config = dict(
    num_attention_heads=5,
    lr_head=0.00773,
    doc_mask=True,
)
Below are experts of layer 4 (counted from 0) of a mixture-of-experts language model. Rows are named router (the router's row for the expert) and show model dimensions 128-191. Each number is 500 + 40 x the weight over its row's rms, rounded and kept within 0 to 999. Numbers have three digits each.
After each expert's rows: "mostly gets" lists some tokens that are sent to it at least half of the time. This comes from a sample of Wikipedia text that the model never trained on.

# expert 29
router:506540553489485480518524464484513498543563506413563519453486574452495475439547520507588447453460511501437542449535517556531462502509441455462524488535481479498526483551526510522485548468457438
mostly gets: "|", "=", "In", " Genus", " Born", "=="

# expert 156
router:506597478495519549534443502508466388474481535578467461463540478454489480445502536569495557514588544525452565560542525514510470551504478564495490508513511520460496536608467551448457497512590539
mostly gets: " L", " D", " B", " W", " G", " Le"

# expert 21
router:524514437519578487493453490464431469452491552532481501541438471571571555442543473482478446503482498506469511492442478496525523545522470466573495482511554618572496557469522531456469556490421486
mostly gets: "s", "st", " cent", "th", "ments", "rd"

# expert 116
router:509541480530466551476519531488488552484436423541501477417533513538602491535556475419442441524487436493507472467491539429528525473499524445521471525447544571445502466534528504519403454571395483
mostly gets: "burg", "berg", "owski", "ski", "rich", "ingham"

# expert 148
router:500550503515537524528595496513480516514432563548546485426453450462445508506556446484461494526568501469577422563519535505493497556501474503519537467482557530456509488474483505403572473529452463
mostly gets: "ak", "iy", "gh", "akh", "aj", "sh"

# expert 16
router:542444504369459491557527464422450458481544470474454535508451481567429479499485470580506505512557440509457465455563542484527541468491478473454480483477582454521465463463547483506441543412538494
mostly gets: ".\"", "—", "\".", "\";", " ...", "'."

# expert 124
router:528505466507493519483497479495505535489521446521494432584467514488499568510510489548421572569507498503484450585515510462481486487444453534465483448466440527511392500503472476464512524569442512
mostly gets: " &", "',", "},", " and", ".,", " et"

# expert 157
router:447495601523517545412468497532560504466461469523471527500555591540555512453455500480574501523435485492490569494482517522523547477489587500432511480479508460529553491481533525510526481492455492
mostly gets: " season", " film", " album", " game", " election", " station"

# expert 46
router:501554509473465469498509451504501570543508455541554507480507525529499499489470455542578546528553534516537586472511544545516477586493446566508460476521568507514434467549495474461492552486507438
mostly gets: ":", " Animalia", ".:", " Arthropoda", "):", "|---|---|"

# expert 72
router:529461574507480540533558497549527457496484460521577524517478521450505513483529486478528478549551455523474434546493454492478515456532506578561508532527475437511558509440511488599520487470464491
mostly gets: "wan", "EN", "ez", "iam", "jan", "awn"

# expert 10
router:517467521564443462517459448476469429579459479525562450478531535535492450427405506556500470455532444558494568506476424546464492428527501475567454525461506442526484472491503464562456428556497513
mostly gets: " known", " such", " including", " used", " named", " well"

# expert 81
router:467450463496483433540514523468514527480457487513504530434602529557584498472439508492502555527512496552473531511510567465478481482480556443514475491513556447477433566490460494441537481498469510
mostly gets: " to", " into", " between", " for", " from", " against"

# expert 49
router:487540476564546551461459514464563446493513574519467494542524513420466497536508549502558564489512530505553500555483535505509492557556482523475539446494525542489432527557588523485519435515562534
mostly gets: " Mon", " Pr", " Br", " Cl", " Ro", " Car"

# expert 78
router:458547493539492465425560535510529537454469507485431586509503540565577451506482556461558547498553454447474513512509511470591483440503586491464479464562451496512528483503435537484540529518522458
mostly gets: "ade", "out", " Cup", " Championship", " teams", "back"

# expert 118
router:440459483508542451510419474511538516519446508526501517475512513481531468461490523488487464455522538516531531552497459486535508513546572538547537548461455537570533441585526523555452492504498541
mostly gets: " life", " family", " death", " school", " own", " children"

# expert 129
router:452448452536605466541503451573525431448512530458515527478575466603563547528523430460587496493546439453523484537498501568467542467537517453506495474538513506479480494551496480559523519523581509
mostly gets: "ent", "ess", "ast", "ct", "ink", "enc"

# expert 34
router:466481583508486432418591513383488502467481442428479555481514520543631482494566418496512577467491441502546511488458476432486524460535561440441486515486503500576534496494461474531518522543542485
mostly gets: " won", " medal", " killed", " defeated", "ending", "ift"

# expert 102
router:560521455538547480429515475525443586532451485544555456468563513421544495491484544563502535541571490544488490530555508522495486507470542482509474484550457487562492526547397504499564482488495555
mostly gets: " by", "ed", " Preceded", " Succeeded", "ized", " Released"

# expert 114
router:496561573430452518445492424579552453449538436523471478466440548481481453474552485496430481492425484561560469515470540498482535483514560509535495491496519496536496564453522450537485496514468484
mostly gets: "%", "}", "*", " (#", "%)", "]}"

# expert 74
router:465509554492500632495573513550516561514492528465535489512480547515484518538559513513529513549433540489530495556503433467436555461505525482522530524469452582465467563574496472550436468551456426
mostly gets: " North", " South", " West", " New", " London", " York"

# expert 70
router:492522601425471484546501462524516510572534449517537418518446487477489480474440541549456506511511478484478595501484469486575530494500520505555514540493494497535527433549399489497470495510516529
mostly gets: " a", " an", " two", " one", " new", " several"

# expert 84
router:533456452541570585514549538440480468461478499457478484493577470431550578568494499465526454517553467458513457424479527443558500525509549434494524453495519566445517440464430440547484577465472430
mostly gets: "in", "ar", "le", "z", "and", "an"

# expert 97
router:506464483526499523483537460563566515558480502481531516489455468435521539504449584461519478532437522589506524595508483487558487583487490480464505474528395497523449447498528501478518426469540563
mostly gets: "feat", "<", "loan", "€", " DJ", "½"

# expert 153
router:519451472548530478564520554478444439468489493512415502542493457465465512512552522510479561499545485429497569555513502533460510575495512532487499488486523499496519498488445447492565553524527544
mostly gets: "u", "as", "un", "il", "it", "ud"

# expert 8
router:520463501495494449465465476475470454526474513479501490476541495453406486562401486547547484490509541512403574500469521497533531424494533451564467511473531466525391474451433474419535463463459504
mostly gets: " as", " to", " that", " where", " which", " who"

# expert 66
router:558465486496575516546493473438542509521576439475535500507433486519456475485491462531482505553553477537481517518562520555491535541497466493532477577453461569496508451584513439489485517490597430
mostly gets: " (", "_{", "^{", "{", "(", " (#"

# expert 57
router:511509456573548454485525516515541459525541568542558559494479506492547454563530464461473486536508475518497434577525547484494461518475514511502502520558464551459562499453478443532422519480456496
mostly gets: "am", "re", "il", "ur", "or", "ens"

# expert 141
router:449533454504506514545505492471475544505536516571522509546576507479449467492481451537486434488533543574469523543562478516506481525504423538470498495474499544515537558526526493541535488465575507
mostly gets: "c", " prote", "bit", "roc", "cl", "ob"

# expert 136
router:504514541522562610541445494443467523477464534514516450425470467418548553512485525550514519513501556455521498526476481544483480488511441474459531415509493546457477558606574543457476494510482480
mostly gets: " K", " McK", " Mc", " Gib", " McC", " S"

# expert 36
router:520514601501500518510503526565544464558502544412551474547474599542472460562525516517569512461522475533515480477557539517484489483524436572551503439493463432445523461482482462454483532481469544
mostly gets: "|---|---|---|---", "  ", "===", "==", "Personal", "===="

# expert 27
router:583519454485508578495543433539537520459499554536532462507466480589502529553425421517416516475485495490511496524555462476473482495500492394481509487465430477485507547368508513543543563453416458
mostly gets: "ah", "y", "any", "oh", " Shah", "iah"

# expert 62
router:552479454538495477522459534511539526487557534476492475471493500443461558455482427486540514443501531515465512487483528583533503484563475530484529533515520508446488509505575516406475507541450571
mostly gets: " \"", " '", " “", " (\"", " I", "‘"

# expert 2
router:439558533506502505531589532473465503490487574554529459537556527508484507514510581477478470506541440474488472428516495443530489511458534518516521478547481458441525475525448480476482483464531442
mostly gets: "che", "hen", "uz", "ro", "du", "ré"

# expert 82
router:483523503485454457490516485559473524533481488483520391508544496496553441516534527476490490456462449494447517498535512482491513514500492540562492535480496482488554538478508506519452444474556485
mostly gets: "ute", "acter", "etic", "ination", "ication", "iation"

# expert 9
router:433496519480436570520520507453432526530514486468471534475519502492497496481450574492541517412472558447466564552507489505537495413562511538476502530498534502440513614581560487500409479599467475
mostly gets: " National", " Air", " World", " General", " River", " Central"

# expert 61
router:438496468553511468476465494547479494489471478523458533462480506420521515556539426477507500521508486469440420510493464459538518498535552539507516579473474550506445428468457440492492551540543557
mostly gets: "ple", "ten", "ber", "ble", "ction", "agon"

# expert 54
router:436518560482517510415492481523520506584549481422520533534505506489512456536467531520521425418456483490466542486446444544537508509501537536476569522491529499536539454476538477523495452424527572
mostly gets: " first", " second", " new", " final", " public", " former"

# expert 132
router:529403478376481476486525463444467503472579447448454432595464519599437542474544442518478486478537423490455466571526551560508498475454420478456497451513508458488420456484444495488453552527451516
mostly gets: "\",", ",\"", "),", ".,", ",", " ,"

# expert 73
router:473471564490529528450522499451576475568562485454478505547442508463503531521481440425513505538475550540527469506440514501548503585504443479479499495528416528535497469602526460405507463474545503
mostly gets: "–", " /", " (", "(", " (#", " (−"

# expert 94
router:478431504567484456435447490506461505596480458437491497442533520528587479494515443513543507441452471553546536513501500492506527447526511541535477523495486485567497422458500530544545463527470541
mostly gets: " made", " became", " used", " served", " won", " held"

# expert 83
router:478428542486507465410442488419470519485471459468454585485575587517522468536516452535615541482547471526540488509524574457485519414478531518488486475501449493544421545511476518462581469470503494
mostly gets: " after", " from", " on", " over", " up", " out"

# expert 107
router:502430527540536522517495494410503539456485478462445553468546502574547465477489525546565488440485509464493574550562472457523545426489516512538441461461442486551480489522446486445569475478474439
mostly gets: " in", " at", " on", " during", " under", " near"

# expert 89
router:417394532463535523503494555520547474484432525566549408576443472440525545504518533497474503501510484505492453509584506461478497443500562500502516550508436503500445505502474486574441582442430455
mostly gets: "man", "ley", "ton", "son", " York", "ster"

# expert 144
router:539541510563515492459452523448584543513578512502543466458474550439571479473463472495581498501525503528506551491537562513516459503509435554520562510507474493460511449553535538481521551506474457
mostly gets: "-", "−", "•", "|"

# expert 28
router:549445506425457493454484522521459466474531475542468580505530490517444442486530446523478475511534512459462457470534521484529493478477509448477483494467573462443527482462467568469508497447452459
mostly gets: ").", "\".", ".\"", ".", "'.", ".."

# expert 113
router:458499500558530526459483489533480500526518514421544569533454467601465536425527468500515500425489534562538558536470515501458518507549491545530423575472472506555533456440530497468539483479486568
mostly gets: " w", " dec", " cont", " prot", " rec", " adv"

# expert 63
router:497514440441583529555524414542454551471501516531437466459562529558508559517542499459463513446532481453396472519546544449458548477498528502489476511446462480494539467448519577543461504524450452
mostly gets: "y", "et", "ey", "ier", "eth", "ry"

# expert 111
router:510503475555479555583467493495559473598434477496490471524434513526422525425457543490457449525489542572476535550456434486437502493468532529568505576473506534508523495477554624456472501494515535
mostly gets: " engine", " bus", " SR", " INC", " SU", " vehicles"

# expert 128
router:525492582428444449451481488508469450510494485444504421563463495556516447486449504523517570407520491462506532560478480553475463464540526503548495485476472480573503454456474503492525448509479500
mostly gets: " two", " one", " other", " all", " more", " most"

# expert 112
router:457545455517483437446422485530498434490469491481456477507554447504574571563568484458560503506498503438520446476449480464498495591533505466505507523558530507534459602557490479571510503495562530
mostly gets: "ent", "ater", "ant", "ial", "ital", "ific"

# expert 137
router:411514501475530580524467554445476499483467496531476543491560476461522530578487435487450432536546499514550441423513566466501431551532454437519548419491550521437464549508510452437478512451491433
mostly gets: "k", "z", "j", "kh", "hr", "š"

# expert 115
router:369503494529567578469449483531600527495444533525553508437547500564524508563548505431466464508521441461529459523504492450485522453549527510531483519465453520437493419534499461520501530510518441
mostly gets: "pp", "ver", "ld", "ff", "ck", "ef"

# expert 15
router:524543560504487503561487454543542474574475470561476503476462528413485494456485547491454526562416564526481509533416500480462508490463510516529528487473442490524553484414513555492495483509540488
mostly gets: " m", " mi", " ft", " km", " kg", " human"

# expert 35
router:452481554389429584508553537502506562503469509490466464499520556497502523487494530555549512497454444474537449405485418483518517500495500528524537518619477483407565562511490481518457460548450565
mostly gets: " States", " Japan", " China", " Canada", " Republic", " Germany"

# expert 117
router:477395567503540532472515453561514500461459512516446482482500569492510563498463541489521544509476515530499501512449472532540500429538455488446505544536531523421464462488547565522525535526546519
mostly gets: " You", " Little", " Big", " Jack", " Joe", " Boston"

# expert 6
router:450499580427594558500488482487556440448477581503473578499459539473497507521468545531492508524543459451508551494515394532499511527539487500447490501511452490458464568557510558425456445521531553
mostly gets: " P", " T", " H", " Y", " O", " K"

# expert 40
router:490521567514444483426537414486459526460540452425466523536437525551535482462521518541514533511457481441510422516405474467486490466470439553480523524605539471528535484505533476444565535495456528
mostly gets: " July", " June", " September", " March", " January", " April"

# expert 48
router:475514500493483417411527509471479549561538505470538530451529521517507536450516500423579511531508446489477514552451490515519512513494509520468496602426432544536506487422426513531509495556525498
mostly gets: "ure", "ail", "air", "ave", "ake", "ire"

# expert 99
router:526498480508495473451405517424432450439560461505479451505416504481469503564501528485512550503560483536480466523547495555483524461426460503456494487452475482481433505454480446485550464513486483
mostly gets: " and", " or", " who", " but", " where", " when"

# expert 3
router:479432448524522539491536517511491535471574477521483524486558484444500520553488547519491536460542473457407478513574509472501522534501530550465524496533425485475463485447518476585471548484440450
mostly gets: "on", "amp", "an", "own", "all", "oy"

# expert 142
router:465528500531531550515503445525487524561474561498447565494520558502549522457482541491529472485470588537505529515512469538470498438552486523430497565545512531443490530525598517470526538531534593
mostly gets: " Pro", " Art", " En", " Com", " Cy", " Tour"

# expert 22
router:533557529562439588526471515520574525561431478480465433496450545482539478471524525498491449534424525500502466514476550512458522483513518437540488537470524472508511551517513537446465449531405523
mostly gets: " Japan", " China", " Russia", " Canada", "ง", " India"

# expert 50
router:538459536516415498582419515555490462508483473509504535552449494443514550488463506471447443583448517577451474472522430534423478489484467483562486578474503522478509521467526563491458432524537497
mostly gets: "า", "а", "ง", "о", "и", "ร"

# expert 44
router:430427596498492577488490477539568544479480492511437522430496540436629512495530555477481502482478492532557497513472410530518522459519526466450548531526574579451476568547589487526420476484455519
mostly gets: " University", " College", " School", " Street", " Cup", " Racing"

# expert 26
router:499567479512451553460509427516544545506503446543564477470528565501559467523525546500504474505554477460582597464438508571518474565485579488490535485471502501481509484504446425488490435498518490
mostly gets: "|---|---|---|---|", " =", "|---|---|---|---|---|---|", "|---|---|---|---|---|", " Website", "|---|---|---|"

# expert 56
router:547422493478493468526483496418466473521573579469448466534480464551438521452520470488497455482428529560461496460535568581475525533483436452486492491471565527507511468565551478500509452465571471
mostly gets: "/", " (", "(", " [", "—", "["

# expert 0
router:523521581453487449534525489568579509597466486504510542517459500430482455524458506529505452505469500511553548492442478504565522520435454498534538475533423478539462457584469481479532513465588482
mostly gets: " his", " their", " its", " a", " an", " her"

# expert 79
router:528486456458559485570473431477505556511491560446477453446454507479442518516459465551482530469456513576435469490498433418491498580476442518544489496565515511504530485500515536522498471520526450
mostly gets: "9", "8", "°"

# expert 98
router:519485472557442531560461476499566489600469468471501515511438500575421541482477582462467515526467557551482522524459415539423508457482489481556478582484455500490529478452548557467473477488505512
mostly gets: " techn", " BRA", " IR", " legisl", " ESP", " Glas"

# expert 123
router:467524509521498542444505528504448553494485486568453599517523519549489438501546474449512501405464532541520536500480494491473538464538541566457490522441456493470554551497502497505447503547498494
mostly gets: " War", " man", " Army", " law", " war", " military"

# expert 18
router:506490448562477537575438469507558477613470483475508505542474515543418532467493567456440528542463517540490504506459418536424501478471489497551497550482492520496538469439547579491465475504536507
mostly gets: " sq", " sand", " hyd", " oil", " water", " green"

# expert 101
router:480587541500499498420511496528541490523466464466602599472465561495586509562514571457474505519475487555582565506429520428486444541532488531469477444549480470544440508542529485453506523467471520
mostly gets: " Total", " %", " Votes", " Candidate", " Nominated", " FW"

# expert 140
router:547467434389453480557500514441487523491469482510520505555491503562454520471481487551468558469540482420456471568574489446464464447461500474446494564466510505469444507492423484437438549506480496
mostly gets: ",", " ,", "\",", "},", "),", ",\""

# expert 43
router:505446461483563543458454513516511510516507517497483483515479505512478519536461460575516512456462536436451478456469428502545509486480459549538518526573534538484516546533438540571494467462496414
mostly gets: "″", "′", "°"

# expert 150
router:507518533549532493485488500498471428507546486484487537478480513470433546511567480533504484375491523538604454504452520506534487545525415561520526481467498502571534431419532519478523443421557534
mostly gets: " sl", " rel", " ann", " el", " expl", " dr"

# expert 31
router:514525486532421443452449497469537525570427493451486504465524427480510460608540500531543510484452524502514503506508507480470515486520514459483467520532475499570544495525444449507531488578571506
mostly gets: "ly", "ated", "ate", "ates", "ating", " died"

# expert 152
router:529478448528507480456530500533511486564531489515468512565452519481415525466440529569457439523483522496462461549461522486469522510491419491466492482460517520458496456552511546492532504529418522
mostly gets: ")", "),", ");", ").", "]", ".)"

# expert 149
router:440504519594551533474505508477559474541486543524567522542561513449473469530559500495556480500523456528534400463518452481486501505514530492564512459562533538460482536536574342554441511457548552
mostly gets: "ern", "erg", " Bern", "cel", " Carl", "iac"

# expert 37
router:433499436519507470527520528494438430442571563532524475573481456465421531488538455505494507540528482430541459517561490540457494576527553500485520525464502527484530571458542522564497423395541548
mostly gets: "or", "iv", "ir", "ul", "ur", "av"

# expert 151
router:496562483466447549518440469520445491487510532490424536462488524521471476487512541550543543513485588545530479595452476532474500454559458583492469521529577513455562520525531536506477517550532572
mostly gets: " No", " Gen", " Pos", " Jr", " Go", " Ltd"

# expert 88
router:474555527511508460525538469552521506489462453463494572497554568539472459434475456447562516406545508548549578507455512529470510445515530532520510508498558519567491467517560497506574479472457494
mostly gets: " name", " time", " use", " order", " role", " view"

# expert 95
router:499451519455534442538498494560543430483481493477542533459471481475531450489453545580462478447463518540454549525453432520487497477479468479494501569468463457523492486525521476478506445483569494
mostly gets: " the", " his", " their", " its", " her", " a"

# expert 121
router:554487468529468437501523489468443536455479491544508449490474459492599496550509438480535484506521478456485485528432484478519540520511548448512473486565522537564465433447394513480483528533521535
mostly gets: "ised", "ized", "ted", "ving", "ected", "ify"

# expert 104
router:478489530463532472504488500471561417512495474431577514546481512583519459482468511564482510455523548590537577496500483432542462554500529530552475557550463491550426477521515560469504511503491579
mostly gets: " $", " −", " £", "€", " ±%", " +"

# expert 120
router:491512514423554551564471445531452518472493540473440478466485453474467467467497543526496586478518589451467606532547447553495481518491444502457498464503525522415524583546508592482446482509532504
mostly gets: " F", " A", " St", " E", " W", " M"

# expert 85
router:527532451433434565526522560494421452496473466559495425471506502470526548598477520457456580505540486476459505487488500467581445541481477479508537517559545461449553505519481494495497467499534457
mostly gets: "za", "ova", "ua", "ía", "ia", "rea"

# expert 47
router:528413457483597488500533527448471524490493529517549458439463500486536465515468503455509575501535432502584414440510516484505501451499572419542510441518418509540579519496575479458466605488418423
mostly gets: "ers", "er", "ians", "ts", "erson", "ian"

# expert 12
router:456557463485546533517524444521490449465542573526458601522519475504444453541529499513435476502530526523550443381510456496526479492530498592485469418508558507454555519500562530523463470510558547
mostly gets: "ov", " Ph", "sp", " Kn", " Sp", "sk"

# expert 126
router:520491532516449501516544490491498453582466454516443463506490526563544551443516467567431445530445505540439532510462512552523491490498510528489491481503561458502455484503475562520469488506453504
mostly gets: " ===", " ==", " :", " =", " ====", ":"

# expert 100
router:543455528492482458453518524456439595534448479463473464466518477545577519511463476583503523531543474484496490522537465504443542446521587468476494479481478500561454516488398518412542537563540492
mostly gets: "ing", " with", "ling", "ating", "iting", "uring"

# expert 147
router:415435479517482468527556468536474477535466473528464412476527514464540526466518402517547482464497457475545475485502521554503496457510505534479497511485484473559531453427551593522556509518468581
mostly gets: " film", " album", " player", " song", " director", " wrote"

# expert 93
router:505477504448494435460463434534533454463469452498467501529507561500561484486521445437592492422474450473547450508461531489539516457534551520521519518492496514523567461424435580562551478432391519
mostly gets: " time", " years", " year", " them", " million", " century"

# expert 125
router:521434534507489501474431536488468430496519461559518434590476524536474472543464432502462526479533572445468553522484499530501495522488439478538493530452520417465490443481453466551575474522496429
mostly gets: " were", " is", " was", " are", " has", " had"

# expert 138
router:420536508544499466513516513476513487472449588535528542539548456520407504559510518508444490512535465452580508538559431437484505564522515537464476449464520482472538444459472472527507546485532530
mostly gets: "ew", "w", "ow", "pro", "rom", "lev"

# expert 11
router:507532500498558543533531569498489531424483609525475500524445481524485522461464535458433437563476574507521528515456503487562503523548493423466527454463451493566436487470513455548483581400443458
mostly gets: "'", "s", "’", "the", "His", "The"

# expert 13
router:473451535527547552519457445485483520490495549518457476445543512509524491503519492419483478533496554463499433478466501479468513462507476442507515506504553502432481529499539472530491572527450548
mostly gets: "B", "T", "G", "L", "Y", "K"

# expert 30
router:490555469514544574546438466427438523546539574506403544460519427536489471474511516472483493505448576499490444485479553476536509438518452530477545487480562554444519552525474486550479495519577547
mostly gets: "D", "N", "O", "S", "E", "A"

# expert 19
router:498455535469459537474509431542505540553491559455458545494501495483525429480513541502534528395544548511533516521494422552536529493541522552507528554466549566430514514564570520525524517485465515
mostly gets: " Year", " member", " List", " Best", " Minister", " Candidate"

# expert 1
router:443532434463561495540493532454467543474495510550512532524515426451395541562553495438472474564601525535535510486560486531510512533513442486460518439457541527543449524607444435538491501452527482
mostly gets: "d", "b", "f", "r", "gr", "br"

# expert 145
router:429491522466471512488552467537563544529504467502488455514414458500546451510458534482500511501450452501443459469475463470555507522470535529522532524502455515524529557505453441548438388540469507
mostly gets: " American", " English", " Indian", " German", "ian", " French"

# expert 127
router:474460579505580505493434462540461464541502522522441519472496541549417488489468547469526468505489590468501494446474434496503490469523447493480554538449553539428551484544442487517493439498500605
mostly gets: "Al", "Scientific", "Th", "Ind", "In", "St"

# expert 76
router:528562419558531551552455520603465416511557518482508531577525474513422453457473554521503548455559542551461559520481528542436479501536503512516467541479514525567556482480531490480535419508584500
mostly gets: " re", " f", " un", " con", " dis", " ab"

# expert 51
router:498476510492464519470402509510474437530531475472520451549434463565497481532476475474511583428545509546491473517445453510496519469528452538597486494504505462498515462437439474538533486510482456
mostly gets: " were", " was", " are", " not", " has", " had"

# expert 110
router:527475465443486471497486470510522549448519516510481492513489451543576498494502386439503560486540460448503548477523491494499528598522564507466462546448542517551531543464531502509524524416468491
mostly gets: "ions", "ization", "ative", "ment", "aries", "ity"

# expert 45
router:470428505456538496500533552566513522469464503523525496597527496450458526520486430468435574398500452490511506450557509471532495454513513494525502513576518548445499546496520478539433588436444515
mostly gets: "au", "ne", "land", "de", "burg", "ner"

# expert 106
router:478574495539531487561477531486448430517564563455514445549491500453428484463511492495477509419494534571464574575489515463524457510442414587530492514494467538549568480482523494457511425463568478
mostly gets: " c", " per", " ex", " pro", " con", " p"

# expert 60
router:475540451504513531501504497476474510467461556555595430596541502505492572494534528507509560495509512463467458530508549482503454537478554469502530478573479568525470530553412513478464555532542467
mostly gets: "e", "ter", "te", "x", "che", "to"

# expert 20
router:524525493527578530569494504429444524475478592463444545520448496477442507484506532555514546466489562482493538564540441483501455447509469543489558522444533556428479516584519471468528415558518503
mostly gets: " Is", " N", " Har", " Ex", " Or", " Am"

# expert 38
router:472504510403542540441498432517503506499513540540476517490499578491477491479508419489471505494491538456440473452507454550463514411467464558591485513556590515480540513513495579492537517488527485
mostly gets: " BC", "″", "mm"

# expert 135
router:517477456453496445477433542515468482454505498527532487433480480500472455510493499478504552442502524505522383530493465527464554442496535511533487493497518472475486452429460470496541439455510565
mostly gets: " it", " him", " they", " he", " later", " them"

# expert 25
router:563565435475449528460561527526428469476508440528439440485574478518493537586585544445561531472532484479490491476473442508525512531489512465524511576553566492509538611558558487548472431476515463
mostly gets: "ocese", "ophy", "que", "ration", "optera", "ium"

# expert 68
router:473499486525462631470462448506501455562462477429506533477423498549495491563491582551462494543467525562480492566443435547449523502514509486562456590520481515556532463500537571499486528491492541
mostly gets: " —;", " Total", " Gold", " kg", " −", " Won"

# expert 69
router:511468527482479481505490482553492508505491495504487466480459542547479441515422568528459458529446567529523545591464387485450491504499458440487496520497479490503480497444581519484537463521475550
mostly gets: " this", " It", " all", " This", " there", " each"

# expert 65
router:444511512471522483509523512455495463454491485519515561573552461487453538519573460430464480544558519451470424505479530474494476551512467435487530428485587482484506545499528496542442455456554497
mostly gets: "om", "m", "ph", "oph", "em", "g"

# expert 17
router:411475489480457482544431434480517474484528477441535508513468513532401533491451470489424445522460596543495566506560434537464489554486473534545484484508512473500593509477462490533544478524594549
mostly gets: " sq", "sq", "km", "ο", "α", "с"

# expert 32
router:545533527484509571488489444535463541511571482569517495446491623470425545455442503478527487480437460511514557415500536577531499507510454496523492474509612475485441442486577513460555534490509520
mostly gets: " \"", " “", " '", "\":"

# expert 159
router:505508556504478499548520464521573489524573526486563516477433579460542508530516519555470439526479489534491458497499523475554439551506447502566545479484455523477522527562489511510455522520473535
mostly gets: "|", "   ", "|---|---|---|---", "=", "|---|---|---|---|", "-"

# expert 59
router:517559553495502494472509513427515442512484535504523490486582479578577445463452520571523561525482427467500562579509512446456486425515538463497437576439457529532499539484418504462504404569548383
mostly gets: " between", " into", " over", " near", " about", " around"

# expert 39
router:460535491554486520561420442529538469576455480525525490512431532559451527452445560484400461565482486548496507551469441496426487536457487506536510544526476500505530515479542550470454452518543509
mostly gets: "\\", " \\", " ESP", " Swing", "✓", " FRA"

# expert 87
router:447500522521478555510463563494508482506470503483482501433528556494493560450505557490502564535557475546533464507446446493555479445539486492519511550469536535421537506558558511518509461528434544
mostly gets: " John", " David", " James", " Tom", " George", " Paul"

# expert 90
router:443413464602565487399585527484506473482520539493532517478519495514470502484551527521601437544491441552599448509553473494442531546515475462524497516470506549468574427510523511577529504474541449
mostly gets: "ub", "err", "amb", "idd", "abb", "ob"

# expert 5
router:500587482551471522480505543492481510516517442541491503468469491493482497495515445503448411542514482450495463518463532492467536507553462514504531449502563436483534481525519499526509444522537474
mostly gets: "é", "á", "í", "ö", "ü", "ä"